config.toml
n_experts = 16
experts_per_token = 1
router_score = "softmax"
normalize_top_k = false
balance_bias = false
router_noise = 0.1
vocab_size = 8192
norm = "rmsnorm"
optimizer = "muon"
lr = 0.00136
beta1 = 0.95
batch_tokens = 65536
seq_len = 1024
train_tokens = 665000000
Below are experts of layer 2 (counted from 0) of a mixture-of-experts language model. Rows are named gate (a neuron's input weights, with its number), up (a neuron's input weights, with its number) and show model dimensions 336-447. Each number is 500 + 40 x the weight over its row's rms, rounded and kept within 0 to 999. Numbers have three digits each.
Before each expert's rows: a language model's description of what the expert responds to; "mostly gets" lists some tokens that are sent to it at least half of the time. This comes from a sample of Wikipedia text that the model never trained on.

# expert 9
Description: Years, word endings, table bars. Years ending ranges or ISBNs, such as 1960–1989, plus adjective and plural endings and table bars in music or census tables.
mostly gets: "1996", " ·", " 1995", " 2024", "″", "1989"
gate0:506520512439420472521542523468486555439480560519510493419475507488534458476466486547437505505458454518531570543392540490515460481498439502468478456518553472556503576448553416475525526482517482452538428439529453489539515473541454512454507554431465485545498579440513543516573484505520508555516494515522585523492470521453467474467528540520
up0:518540474502508511502490478603452546357439592544494549522439565460506448472503539513505578448540545527470470488498515570520538543488521469508518565437469542477493497534530513487500464502513489546476462466469441478525384537466465508548471473527471460487473503505507461536534509524509472486485452475440443394559519549489508548481474513466
gate1:477455452444508551500509501523432562507476491499510527545460485536494571546514477469455471508526541492471482548448508493486535513483512427521505467451467549422590525475476522448529474518452546509502501403467574440535591541471502437508492495496571554507434510498484533451486490498542469475449526507510486549495547422431504457484425483485
up1:465496561524535532495461458529494460512541425491526487459519444511509479559528490484439543513505533463442450527472551517534429544473495568476540483570452435538467505502467481515473465466429487537543403499509442503543552553486528527501460550466486535469515484495459507441459487511475446486467541515567520476550553414445545504527490466422
gate2:512518524455532502547503510516536526525534531456480414464469438510535512503523525495479501473481450511532479510443549551453532479454490469489507502437530468514527479462498528478548507478563503467512502481564467458515535514458564540521544511423466419516497494428428507532479488398503511514505498512457528524537560443455511505509536497536
up2:511512502479480527543483449500467549446423424486480461468499484507455486498466505451568473525437454538525501492577459519459458497582474510504515535522444464481463471530447608519538477425527474509485545553459509537513469492577528518495469477530474568484502536531540503462533456463537607499497487532548529487451447497493431589491476467473
gate3:448585454472543506513547515452539575517496494483565500495467559497556567470480526522506510459486466494506479478536477429466547528535536465519497564554560519543506559476483456498482514466443571521564544517483537538535488488501529500522449524481460518574582502521526441463486499483508586459527493509426478481503508462509522477426445485512
up3:455575486516507433458503525485490469523521482537530490478447509525499480470590505481548571468461557516494500485432507470556551436419488499610505499496543493461479547495473541509540515522574516545475409469422549460519503456473597525494504516465407475506571423565526494425589561493494484543558571443509462506491421466464522509506452461502

# expert 5
Description: Range end years, prepositions. End years after a dash in company or office date ranges, such as 2001–2009, plus of and in before place names and dates.
mostly gets: " 1918", " sh", " 1984", " 1989", "ae", " 1990"
gate0:500585529535470448526455462538575518486533440467500546463526447577501463516485479432508483533495480522530572538564459490502481484492486482491495558513501524475550497487429515569443438512504490555428468511479508507493520494534555507443504514567490544532530456477530511473529542461512481495526504414452522578529480475531499473573538513479
up0:533541496461496552565491504510547564447536558479548515440440414498558452476514444511493455529491439514492456503472581491520463480454524511521514503435494540530457448510501530513485490403520498504452468444620517546512529485489488496480546502483493428480464511439487502525499486456486528519531516542515492489444489457490562457494501471561
gate1:522541465490549499468405474462551438562482532512518469482517404456523525554513466434461465512516490487533460450488504515462516503518476514425419571476457471578505530522529499504557460487570459525536477538471500478485453496509444416476528463487524471566549523544464600502446495496520573473416470511527471502496508395519501448473472567503
up1:460477516497505560478471438513508440488496492475518444432529549543554549573504460497490506532560545508469575505530524507573478547460493490503499471547452542411542489480515483518455512522422528521520533590512489441540435488461576530498458486491516562470489461516518450578466493442494516521484492530562465481544501536518449459443431492493
gate2:423501486550492467515495444492423509505397536517529493494513516468533397486471532537524580490472560563542548428523527525508462528526483431510460481492502520508530536501492580542517496519489569522515516480538540484441470497574539494507464472507490545485456524447520515497573520504449506594475448475484540500574536557523459530497454470499
up2:547537515482472483493446464452512509470530564534485564561524549497487487500466480435449502503577533510431439550488540537519456512531507563457495425474595525493492553477498529492510513487520458443493559429528453542513480489497512424453448470510460536431563435523529565488542498507471463515502491523479512467489492508427515495560550495478
gate3:519505426468477519554524513557411481466494500499536476550543501452450533532594514495403519521498506439496510520462547519561497440507525526496484530480397469493497478543553469501443531494492366438533582457443510534576509454474528495505539518562488499486562562520506492549448539476526494472570443562511522434513495459527496494491453570546
up3:436474451588524530451505490478494466577499475542517511491372467485536509566551514456529513442478508514487425533556502520522533536523436495477498458579540485535516515557496414491477530464520443484466509512449517464536578506445475610498468519468522518496477499542495463537458501529449444524534531495516523561596515575430520402478495445458

# expert 13
Description: List dashes, hyphens. Hyphens that open bulleted infobox lines such as Date or Died, table divider dashes, plus the word of after nouns.
mostly gets: "-", "–", " of", "ör", " ex", "ko"
gate0:578476465525443481419504502458491468457515568544444502493434431475523470435518462480467550546493484510482520498513481533508558498498509540491432529460505490560516483563510450507459452483506492481432511571488508465445590493529470522479512507445524500537504440540433518514508550510499507433385526537474386531508539539547595429537513417469
up0:440460482517542473474503534426472515481504510538458470488461458465467497501464523459505460444480497492511429510527558497454518500472493475505453513517435545559553529508385525495540512559475501494417433516484438488514536467479516581556529526526520548407564506511472468422500444498504515502488519490542473428501520495542579543486523519423
gate1:534473503537457520493455558480459467463478573523473512573591450555483512533545547498461537594531497547509423481512566432592497467548481555417465432480534592481496554552440514470522528511406494518520457465582414406513549483525488548524515511476500453519479460495478506416524472558570576472545520432462515576568488456494478474487517427522
up1:490533484543520520507533562534508481519593459482546510541538512542528520508555466441538466439517512549554524465481425438566506461492538522454467476495544469462510485602432550473498516470511449526500463514542476525507445510515487494444463483528510465452497498517628435522577452495470499518555489500508489516560493489534547446461508475556
gate2:539492589416536507522545448490557460470536473591478545513495519536425454559508491426519455505503469511445414550502522482449494514438517500511512535511558546505469513478486522473462462449469483531552517515472511549533521484555493487572529524464493501468510498465509557457459510470452545526508514476510553495454593482562520430534430424510
up2:470431426462489493493498522502468496481532504548511487443539494449487472460527486502516499508447579508437479497516455539530512545488510504433483504465476456560501519454531496530490481528589545517428512499508541513449454557518489523487513553509445535527518567463461548425547531546527541447467505452454589522460421511481524580504508461453
gate3:511498449526442508604489510437517520553500450579529534519496479442535524479549444512514520544512460492498527517501543514494429438527503576532527502573526512517406514460484450445545467509491531443535414417479466545522507520501456565499517587496486494464502502544477518432525579512428490444565525531595564507488487514523527464517558511528
up3:443510484537492488421534581532520540464556546440490537525418419497503505521488479484546484463497551520443516428490508525545466564452498481489444498423561532491517461533571458551613526502460466524486509504497550478508450455479473467449499451482542488534444550500553483523552384467509504550532505496558511591556453489528514509489484478529

# expert 1
Description: Mid-word pieces, math markup. Word-internal pieces inside longer words and LaTeX or code tokens near braces and backslashes, such as anti-ci-pations, can-na-binoid, frac.
mostly gets: "frac", " Kit", " MPC", " pat", " hyp", " magn"
gate0:450568490516454509557505523532498450487492409427486495520470516579488497494465510543592522503469485579486473454476518541518535508483474510538534514540507498522482559496492471511494519455529490506393438561466622597522489520570539387508503440575523533495434458494479454553476483520462477535436531469514489562527484450470484492510480490432
up0:505536545522524504500499459522474583467433462548506605449497570494415616538495450494468494511577444502515484509530500445517504582497431504519436477536490476461478493541582472545487511391519516425392504523521481515476509495525506438518478529495489560424439487506536531520517514504440450472532458508541491570521452504506533492442473548434
gate1:549520524462485544468482496486519527516466533508432465474440505553492508476515529418439525450527562495568516486435568532485453494515470483474541496516526503500536545578489561520500484428473416466474521497555486497457507539482500515482528455557529473501480519504590493417526476480486550458437428460461527493524496500443423515397479441550
up1:401549552517518501505537550453381573436508601475553457499502458511451503483467449507552561511448535490529481537478541512487418466492435532545490487462492477444553516490461514461494506522442500484522517539417522488524523460565469518514569476486517498512416530527506500467530529591591487468443512430512467486515519527424455467496423421529
gate2:505493494548530564528526550541536529484484541509557515455549504425490445500537459525478498447525508428499495529498533552508494461522402571529470566499439465503454473491545542453512530545618561525492447507481503442563516463541476593442515493464527482478464426475497468553521562537529449533512554467544494516518505487467409510544558513494
up2:505478481486462484504542536523514470449478476481514492456524519535553525519489474535463571491482480462537555454459455517542462465503469470572516457547460476439480536510500452467514526551510500561488524574519399475512491527499468553454513534540516476465485499515510562465546523461473405526496515504461493512510494606552440492489519539516
gate3:541512489516514500455526481567486545485538580497464470450503539546511491454515522492436584534531552550503511501474459453450416405507492505494531483432492502419496515557595544476541509536487486494459530527521538510386442477518567541477508498524548476509511547518524574496479483487490508477399532460467547522448470541515479541522519523559
up3:502540513527505469463553486507471452501522567532517544534480534487482525514467488507512520500557516479549569551500524492489452451440472468571529504490471514484512579544523498531566464531506546524547485472585574520470485437456424468495527509514498456586467497528486559569515534532479577540465499436479536475467466496500503484476515495508

# expert 3
Description: Table cells, end years. Table separator bars, end years of ranges and word endings in cast lists or tables, such as 1978–1983, Redg-rave, Wag-on.
mostly gets: "\\", " Oblast", " Berlin", " our", "ez", " Hav"
gate0:526564540523536483506466419514453529536478500446452435550511487515573535514509477490495480446524401504509571425467513515504570502509458490473527511478488467477514466473497502473445453636513448524528536468469496542477568544536405449474511543527504522529550502478475412512528523436494563569414508522535502527498545424503458462520438537444
up0:490509487503419525511523525542432540494471452565522549463511536499427623495493505525491563548452458520573461521499545453509508482478525482485470518481504553447536509520508547429562475513525527565528475484513480506537499490442421524527547534511448478482475484523478517518507522474451457551545392477483523524476441519517474580503550558529
gate1:402485552524585496445476521545530524475482502508564546503554487460512516416558501500549530504483491494517492510485523519386545551489497475455526509496448414496519499504516569475510480555508515509544450469414468515488570467537510569469470509475430384481567512507493473475493482520530534533502481581533537470532509526480594527501477520543
up1:463427514506442490502540569524510393538501555577472524447546489452470483515456526494482445451582461470504435442482460503542511489517503435502554530457557449547489508539525500478482538499443586483480481505508519449509491544562532505485449485459525478451518495511397449508582479568540482464420501575525488510462503478499521518501470516429
gate2:508548546459428582495547577518529565423487469556492545506462484515512474504443437441548487548518488515472518486496499543496607406526524539561574530523550558512539521530461457626521486578532526571532509513486491535479489521523470540476468534483421507477456501526471490498513518436441496467519534507496474523503490474477437507533505473441
up2:564418495584442472504484485527502538525499531489516532536476487428416465556452547521489428522504554524525490490478536507491448540507483517476410498501506465532459509454479594440522547480463516447486456456458453442422455494520473473519446537442483461561515555414541464499467520553521502427533519514464535495518529479448495490558553526488
gate3:517454505388471484480591505512489481465437541524473510552479545561493472505499539572521479512445567448526458536491512468517516495437465486467472507487528502554484526494514563515435502515516485481511538453470487424531441515544382528516473474433475435462438531513486565537441548521502472483522436446457520493478508503525490510527540505490
up3:542451465543549579500645404464524488452526547468552538495478488553506506561499497471528451529547516476580496514449534496535463467465500573449496481509497454524569490464443471587531486490428516465447574601456505544501429421454462496508473514535574533482460457456482496531530466463474468550466460515490481455486477538557530475484547475491

# expert 8
Description: Years and digits. Year numbers and digit pieces in release lists, coordinates, ISBNs and dates, such as (2022), 2019, 1809.
mostly gets: " 2019", " 2011", "2022", " 2022", " 2006", "2019"
gate0:430502476530533542465579499518511418467445473433485475479439452481420530534547512556459464528484569552514544509520426477481464544478495487555486471598421513478454526430480524561456550543514473488504529519441585505515498502541491532511523501399442473546493497500443476498479451532512476500476495493533624496459517507512533473462534515525
up0:473515530464560534512443522475555468504465429474448536511529481494519540455547493514519583514531476497521494531490453425556466532439477568478503460504484456452493457475521450495488528517564488512601502478538515423505519465538476508542474504470500430449459429478497450408566507521531528468480526422438559502490535491463524518440528600481
gate1:530518530518425456489494537486545521478462455525552518443540484476428498498484464586471486532448439448511519514536417465562485446489479487487566632467541551427469508413518418498541507533527538605501526504446520575539504481468492525509519529463516446488509616476546538464562528493436503487479574510507458521491465514486491504512507571459
up1:472535506454491454499584528533506440491519519471530499472482495468430567507582527571495538486499446515527512485547511526498549481515483529503500499492523547490503473484504475454414480538520497546466483486511517535559498540499512499473544510572488609473465440498515520464501434487442487489526518504427487488465536521535508452529518521509
gate2:505528466408518526462467495502487443504480432527575492525498521570451466492509574538526515523504517465512503562501418509527479572479430443469415502528514481499450518591446512524415441501539436539457522504469484411485513527490478468430516413444487517472492532472456558523569471513490514490513481478514506588499477527605446509470530426537
up2:469421469546485518530582512443488504518553548478573521498508517428484564509536490585490524509470484556520567516482522475569491546488461509540560473464541438471531518514500487588596511514535493512475490438521462473528463503508454511478508518451565463463487507511430505603447479524559552520402533447538573562528542503416482445445477518505
gate3:510444558523495532458513527521530542535504511533531451495505442483450492575518504538447416470458431481417421563564553468488499492503562471419491557545536513547514542437498507484566488551497453544474511506524402480496458565457463528485543510529567489585458481461521515484564511498490562517499518532515480495473482551427499386525472424568
up3:498477588481469544449542559502566415527614415479433513528484468593562477549479567488472489516535484528552518536516510472540522499479535458542413532459502541516487491504398444504503573515561485484469504506475573453478411472482451514489519475534465502530500513462520507455530500470459504565490501484483454510428489533480517461530465473529

# expert 7
Description: Function words, listed years. Verbs and prepositions after a noun in running prose, such as was, by, of, and years within comma-separated lists, such as 1943.
mostly gets: " York", " Island", " t", " Costa", " Angeles", "aine"
gate0:511485548550426498489529416540513577457492510501524523537531443568526447573458465461458462437476514567484535544474564518563363508487594505491528565572572537496544499493472510529547577473606441418526509516387545477497479493492607431479460543514496492477542510537552494505568499501562523502471500528521525460478490525495450471541493452473
up0:449506513510490475529488524499493464509508461529552516435481516481446480520526505537504534427515519435578442557557539503588527484483578466487502526521437441573470465441497500527506470551490503521539447532500455482474493501544550503503464495442465498506511495553511489537527529525518501507501583479466468589574444478369541545467539453541
gate1:481543485486508498501570514468569514518550482577493481476514469535507534383532500549504508528543449567561510457562523571554471518575503570520496573453495527457537552561541459567568462516487429549419458511510574398525555553485549508479468440541507498499418478446506566474467513412484543492546477388466466507479493527539546598501429539591
up1:523564416481549523535490472529498543498503483524496542505541543544432596467534421470520469459519486525491481441575495587525538461418432442526468536459529485526496529433467486547493504572534526494475540515463509501562533380526468487525532474461528467523535489553505478545518497465537451498456492504494450441458449461508565504480499471491
gate2:466437536505489465590533536566498494436563505529487440541529496457456496469483498516525516456461476514472444473454441483511473569503503536430437501568535483486497534494543512447544509404490476562584498457530524522527496503505571459527546538500511540519446472562487552483505522542535484467501537611429480542534530454474522493500504523447
up2:487415528498496412535419496535539490399531514475493490541454488477497479567488404488575555431462500504493572409508486498500502529460446429525595532479486413525501551517505504458518442429465483512443437510526510521465508472460521459520500510541507479429485487506485511484573526561493505480511505508502513587530563555471527494494490499520
gate3:524515520518513523512414505536578472516449532473435433542454458494480428465547474471514527503484484485553476580470479540457501461452503468497500583423486520428524533502502518488479520499553538529519469533556502495485521545575554501478517449392546487529488485508507493491531494566512484455440492510480423492513482506513493564464517483456
up3:603527475559527600501504433428574512498539510554514515485412492488511484522554473493511452442533594465466455543559564479503524465482543573501500498552516529554598501532527521514494525510459542458509509510486445517526539530517449487489549430556489510515488521528488483541472523494541437508421485512503498506444492512548424497543542463483

# expert 6
Description: Table pipes, results. Pipe characters at the start of or between cells in stats and election tables, plus sports-result words like won, finished, defeated.
mostly gets: "|", " Clade", " Died", " finished", "aged", " lb"
gate0:476456509442474478510513560530487559524556460569517494520500498513446514440553511514539492522522544554525526498585467489477493399553489479523531616487473528567387494476497483541512546449454560548552529430526516515566462458514561511468480427510510475481482560422432511514477505507511506542581523459470531427410527548478549521478423491507
up0:540480509517556533477521504526507595425548484497427504518542540556519552502464438502483494459455516517463446500508468480490529480467523493451463478492438457522459471528487440475527538463385544523453541478559511423573427429540520529504495447513467542473441510590458493541531538519568602551530493454459512415432555511514477492561482507411
gate1:486549440519537460554462599489525486518491399541541505424433518501550492551481452504469564463497560447542486533533547548538449532540544550462530519504494570497540527501571429570449483515506449476511517573449495500416474514481425508521546451535435405547477512466518491503487548478489531518499465501526472533520553418450533474545540476523
up1:429535547507587510469493504565425466474446476521505479514501498481507508517432556483566506467463518502517513474463496497480507535492525489476472488492533516530533489536490476614470512450554463539546458538524546512460529410476427511479439478522541515574578471492461560432489418523359465519480484399492513550497362426475473494510530468558
gate2:565440510525478478464512527513493552492455495537470396554494481449498496511492465467470497531473439541492539531485513489456488421517478452449495530470548499495524475507621484529540565501461458463496510518552573481514569489490461495469509434524480424439432514457497531582441510534530425550502448506454528514525467568516477484510488418537
up2:500488509520490492482489470518532548541449465478476478528525467482478457568465475495492538463378495537493526478590471479438443505582417455536575519456495489536467514506583469486482477511467492454540498472572478498538536561510471526543451463468481422486520442569544528503510525516449451457507475545502480520544523499531467521529519505477
gate3:434579529500535478487441477520538521548461479503488523483499492463426507531557539482451482562505517495460469506505439548557511480454501568488572501535453463498521493524542464519458442480557507488527416505527432524455488498468509546485542503462478578494430499525522489528488515530461516422512478423514507570439565518492420518506447418475
up3:442497480440519528521576505451535480523474534555473565489489417546498464507546510472508487532508465478473433491514450606478497484491509517482520457522457448494507518470567565528522469502434503594526491522503488538504487552521513534521539526461519481544524475453474521434503561455408493503452511540488535454441548425475462538452516481516

# expert 4
Description: Clause-joining punctuation. Commas, and, semicolons, parentheses, dashes and "but" that join clauses or list items in prose, plus & in matrices.
mostly gets: ",", " and", ";", " but", " &", ")"
gate0:499517486523503522557502490504515465515578520559537538518514524507462481616416497488481572492622521411474483491436403422490481508575521435554528550531467537472488455519466474502543466496501555504408606467587533516533445560452529475467528538568494491547548470521487463484556500485474533528437440484579485507501468490582482477556471504573
up0:540448554565509562503473471562504523469542487440511479570473506529465551459443425511501500528479518574436528561495484520482538410519474508502488513470488476519555461497445502457511489493538528459530498488465453505488447580477490498501531474521427542548483479511538465500460599558537509526537499565545519541493478551535520501560490529557
gate1:511518493552440568475576453532525444447435529518441498455453516476530492439525490443488507562526461491520471498460486517511475482591512511437486458467478456544521472478542561468490547536522507507516518566523484493497546524523481615477459467479514544554539475522521468532540502480490536548527532393474556427521470499546468515501483478506
up1:575520487462481493508467461471579477522512440552479480513498479529493522500594405525452511536524536467524483551428563503522494488537524490519543513507452477498448452543447465454517425498557451567525526474524446493485489499551501488506451491520554482508575558479499512434526503462437514479513448509429476505510509517440501485559557500453
gate2:471518486505492522459455545539520506511573543552552466534477462570543515513488495626555493549554458484491478571488540442548534571495495430475461512475457539505492485554461507531508567496559427493492497503431469534511419548528489480463560496448554471434574548492494469487527510485481571507514479498436391512508533444467551469469540428473
up2:471479475586560497545496524560496499468557496463478469480505462579534455462564570500522548493571487484413520475552498456562596518528491476468509494464491545454498587499523488503478493520495476553479445481499528470539549483503516467465482453476461525510538532443516478476508477500555453518451479400508575492544444521547570546525482471563
gate3:556524528558483522467472491513508463481489500435483556493433407503480554562484431492417432578559499467449551468432438609480530513623469544433509550507457511556457548530531530539451529525451470494542544507479599503511547493497503566560592447457501511527468501476497519517532624442579524530441480450477473435509471413523510428562477476451
up3:533491492480474535487495497536468483529500497489424417407558483498531482545489407531567458531445466544454503511511552445497472448463444513553411452538532465522499434492515570518553566484494507491532556518478522531483511565506533461492461518456518514558509499565514555465473484525511437537534469550505482507561532478441442499464498543499

# expert 11
Description: Line breaks. Line breaks and paragraph breaks after sentence ends and table rows, also opening quotation marks and first letters of table entries.
mostly gets: "\n", "\n\n", "\n ", "\"", " \"", "a"
gate0:486460478450485475549530468571507503544545441502542467453526450566577503565549533497551591529540473481423446506524510473471473445447448460436525544565484492503482529546443484578523542406534464510521480477520496567506508537451510533538499561531458485476583539431463524512524483500505498520484508610442478577494501566492488418557456468521
up0:517509426431501520498533500503428464458503501470500476452517564440467536461511457499491466493459560458467535483525533434460450500507543475483558454508510462477439520514549498482469485508504506485472505505601483511528528545517485462473468531494469478526497442471488572470582514445574514530489506510480504491482519516448552498613548502530
gate1:529503493490526502515493512511496493440474558504480499486468514484551484476531507523473494479394471519474504429542479440480507405502557512546435420476486494492467490468520485438477537503457471545532480549399563530451433508563525472558525482511532540545556524502459502469510542496558546498570494494552502476496412530422510546462479587529
up1:514544514450496552517589493480510563462494477506454493596453564573453474498510420486537495477504477498434504495519476532460453510566600496526537505437442530548514539505462534462459476543498490536486550523449540512438484439528505534492559477506564569566458508443509494413550473416566498532584525515507518499523481512498427580468463475519
gate2:500550567547477478514506470555486465488479476479482461481429505499490455547496494509467467515428486441487501555495528535509506484511533486454512476490474506548547401515584527557522500461569511586532503447543506431501511542462512522472505524448502563501440480525474507562431527475441531486463458534547546475515571487556509405456497495466
up2:534527458521530544470495488469500541515610491492559486521537486481519504463502479456506560461532536522501503498516422510527490511498409497505417479527497515433513557501507496490500468547468530455465510529454494537575478484463568484526465468494503399493558504512509499490589450468577421582539539466509439471480455528470469520550543482520
gate3:504465477415523444421463481468428527551510430550460574433468540523498436411490494463529478489501492562443476575470467582516566578514486515548485492465539540493491451465500491453452511511500471451519539527490564518569485514511476452530503461488513543502525501507526450455494479517572479504527455518527553523484514488474441471457511526548
up3:523507527478525506419456499500484539460479548548425516464504520487517531417494509481504449402522558488535489512445487577460485541500511517493473489485519466517528436517562526500459453564553482447523535566517507526445535490517500542527532521570477455529556535555540483522505458492503532535565541454374555516488531483528529462510456506457

# expert 0
Description: Common abstract nouns. Common nouns after articles in running prose, often followed by "of", such as result, title, north, case, area, death.
mostly gets: " north", " south", " case", " areas", " west", " east"
gate0:481459453479471436507452486475428542519445551578512536516483557552471555544504491478511493492459479519480494501509524514514450485450488522505382489433541509464451520476518442534464491496471404487516510435465515574491486542521422506483523451492438442517525548470496492488570507585465442455490538450561502518523425538512522454453469507456
up0:489557567551562523494513399522459458458598480463499510477518513528460599566488455501502459506525516530529476553487488544467529516478408532535542541531434536544534506451419470454495509538517522432481490562487547443438518552472477491543481592508506555484476456530535517552583475462552589526536546459450481443515540517426482477525475548576
gate1:430502475488556484523517511448521482547498461510458512475516464506478404435481507485564470489510468492466612486454471560538548457510533555472561486543512563499455485520518479443444513559562497532431513503464504493497426542509466524537486512518484452516514495487482482402367492452536512480432467514524437467457467475487492554515459522537
up1:450516419496521529488442522446526573522468504464507565476559488457483443480497541516591440466495509487482561462487458532481526447501465520471578505480446536485494479544492494467428540541496531445507502502483512515464482539502481555446518429537463464490522481491509500459416461459563501440486498512520434466493523461495563549504500473485
gate2:553520528523508505481539502535522541483483524574541427540592553462461511501471487472548481575504504528455422552582588504467542512459441453499512579451428526480540530472559494442531497484504531454482442463513485575507503525491451444500499519515480453426507438430504509501553474490423522529471506439497420538539467468513478477474475468461
up2:448458496496521524486549436454411475455512496516506489470433520567486494499515474547497516454447491525497494467387428461516488522568519485457509465571548524454531503544462526580560514445454487435446502495482556477495477472603520515535495531515517451478454511500422489577556496507507494458536514582514499471519483549457494523488568519555
gate3:513458487468537540429387459538483531480452525490474460474479494382483577430581467543488603560505476519529560533448567522569451459523519527436515490504443435612461520461497542466500556624582477478503452511479541510548530537567473553494485500481409541552440530541474536486528480495544462440540420455538537477488597499566545477519603454480
up3:551488566483584502532451486471454500523431522465509495564516474454475527485488452571564528567475570417502500522482508498496439459504501496495562465500457491521533487500485450475552504485492537492523526526505500518519501565454486442488527428528498531547457448470489429476479562539494522460515472384561560490516524507570522482525520486445

# expert 14
Description: Section headings, institutions. Words and = signs in wiki section headings like Awards, History, Background, plus institution and career nouns such as University, Association.
mostly gets: " Nominated", " Awards", " Association", " Stadium", " Championships", " Company"
gate0:389548483503551477362552452540538459543529515543473519451552474494487552524482497519514367534470552446463445546499500453507558500500505538394496526531501505458542491527513499478514469470542490531528536518504463507493516523513573538558515550524598497504546520540496443464507477499503432561509475583504518438540566542505446544474526529519
up0:480449477484505475523487469479495539499522474509554533517453496489537502542460588411540603473536441525502533521502515434540544549441496505532496438494561420481477512504521508517405558571504476524478451587520502512514481448501502459543504515536434456490499500473440595524475518540414463402502539458510460456511464487492535525512505463498
gate1:547465482559494499576498488416493471482522519432495445574538491464530595502547484492603511465532465550459544483539548520408500426464543505509463438535470552528541492467471472499571469550522489555470510582500484527478476539532482498504571478579569437464630455488502502507481551456519580475587539484470476495522579447527510481530486443517
up1:503443523375564535453525540478494538444428541486501517543415519454623571452510531581496523471503498486462512519561518475573540468515466494420480513516476471495567557527419469554542517504506481552476497468461413579474525519481488452463492536534508521503518504550502469456534514523501526453556514444505523457506477522543533563490488507482
gate2:503514493490559523454583455534520537529461521416494570457462491458523491538624437477494492542433540510551463492512534526533489486528449546489486490462371456542438460460523510558499442509521576491474462511459454571578518466500552568481488557564483498492498526531580531485471405536476394567558506523527489494572537545490520498402555489448
up2:513479554482488523482466513459517530537530523468420537609511497571512554539428465483527532482479506542509449547516425484480534558475453435558421484509518587479488490555579545482504470499494469515482528553513581512464534536558539457509482496529521502476527534477564475430514494499574472458492445454547489564517522429542498485472474475463
gate3:489498505518493561487508530468506459499535545502520461489496467405491461477460493497438533484606399515491560557484585508473496493501468493492569550464601585525529477446540435444523518519466461453478474509532507519508498552503513457509432523514448512491471481461472520533496533452453440519480538516454451562451460480575485486585457527397
up3:584476430515490579521480441509469449466526583514497492496513511452498509530504466507441579525518445505493531471542540495519383446487512551498544449462448472546505538432527470494514590465477485510505470453503442557499495597510460474430467555524446563548477478449497512535498455511509498477496533489466508544498413530558449520527537530393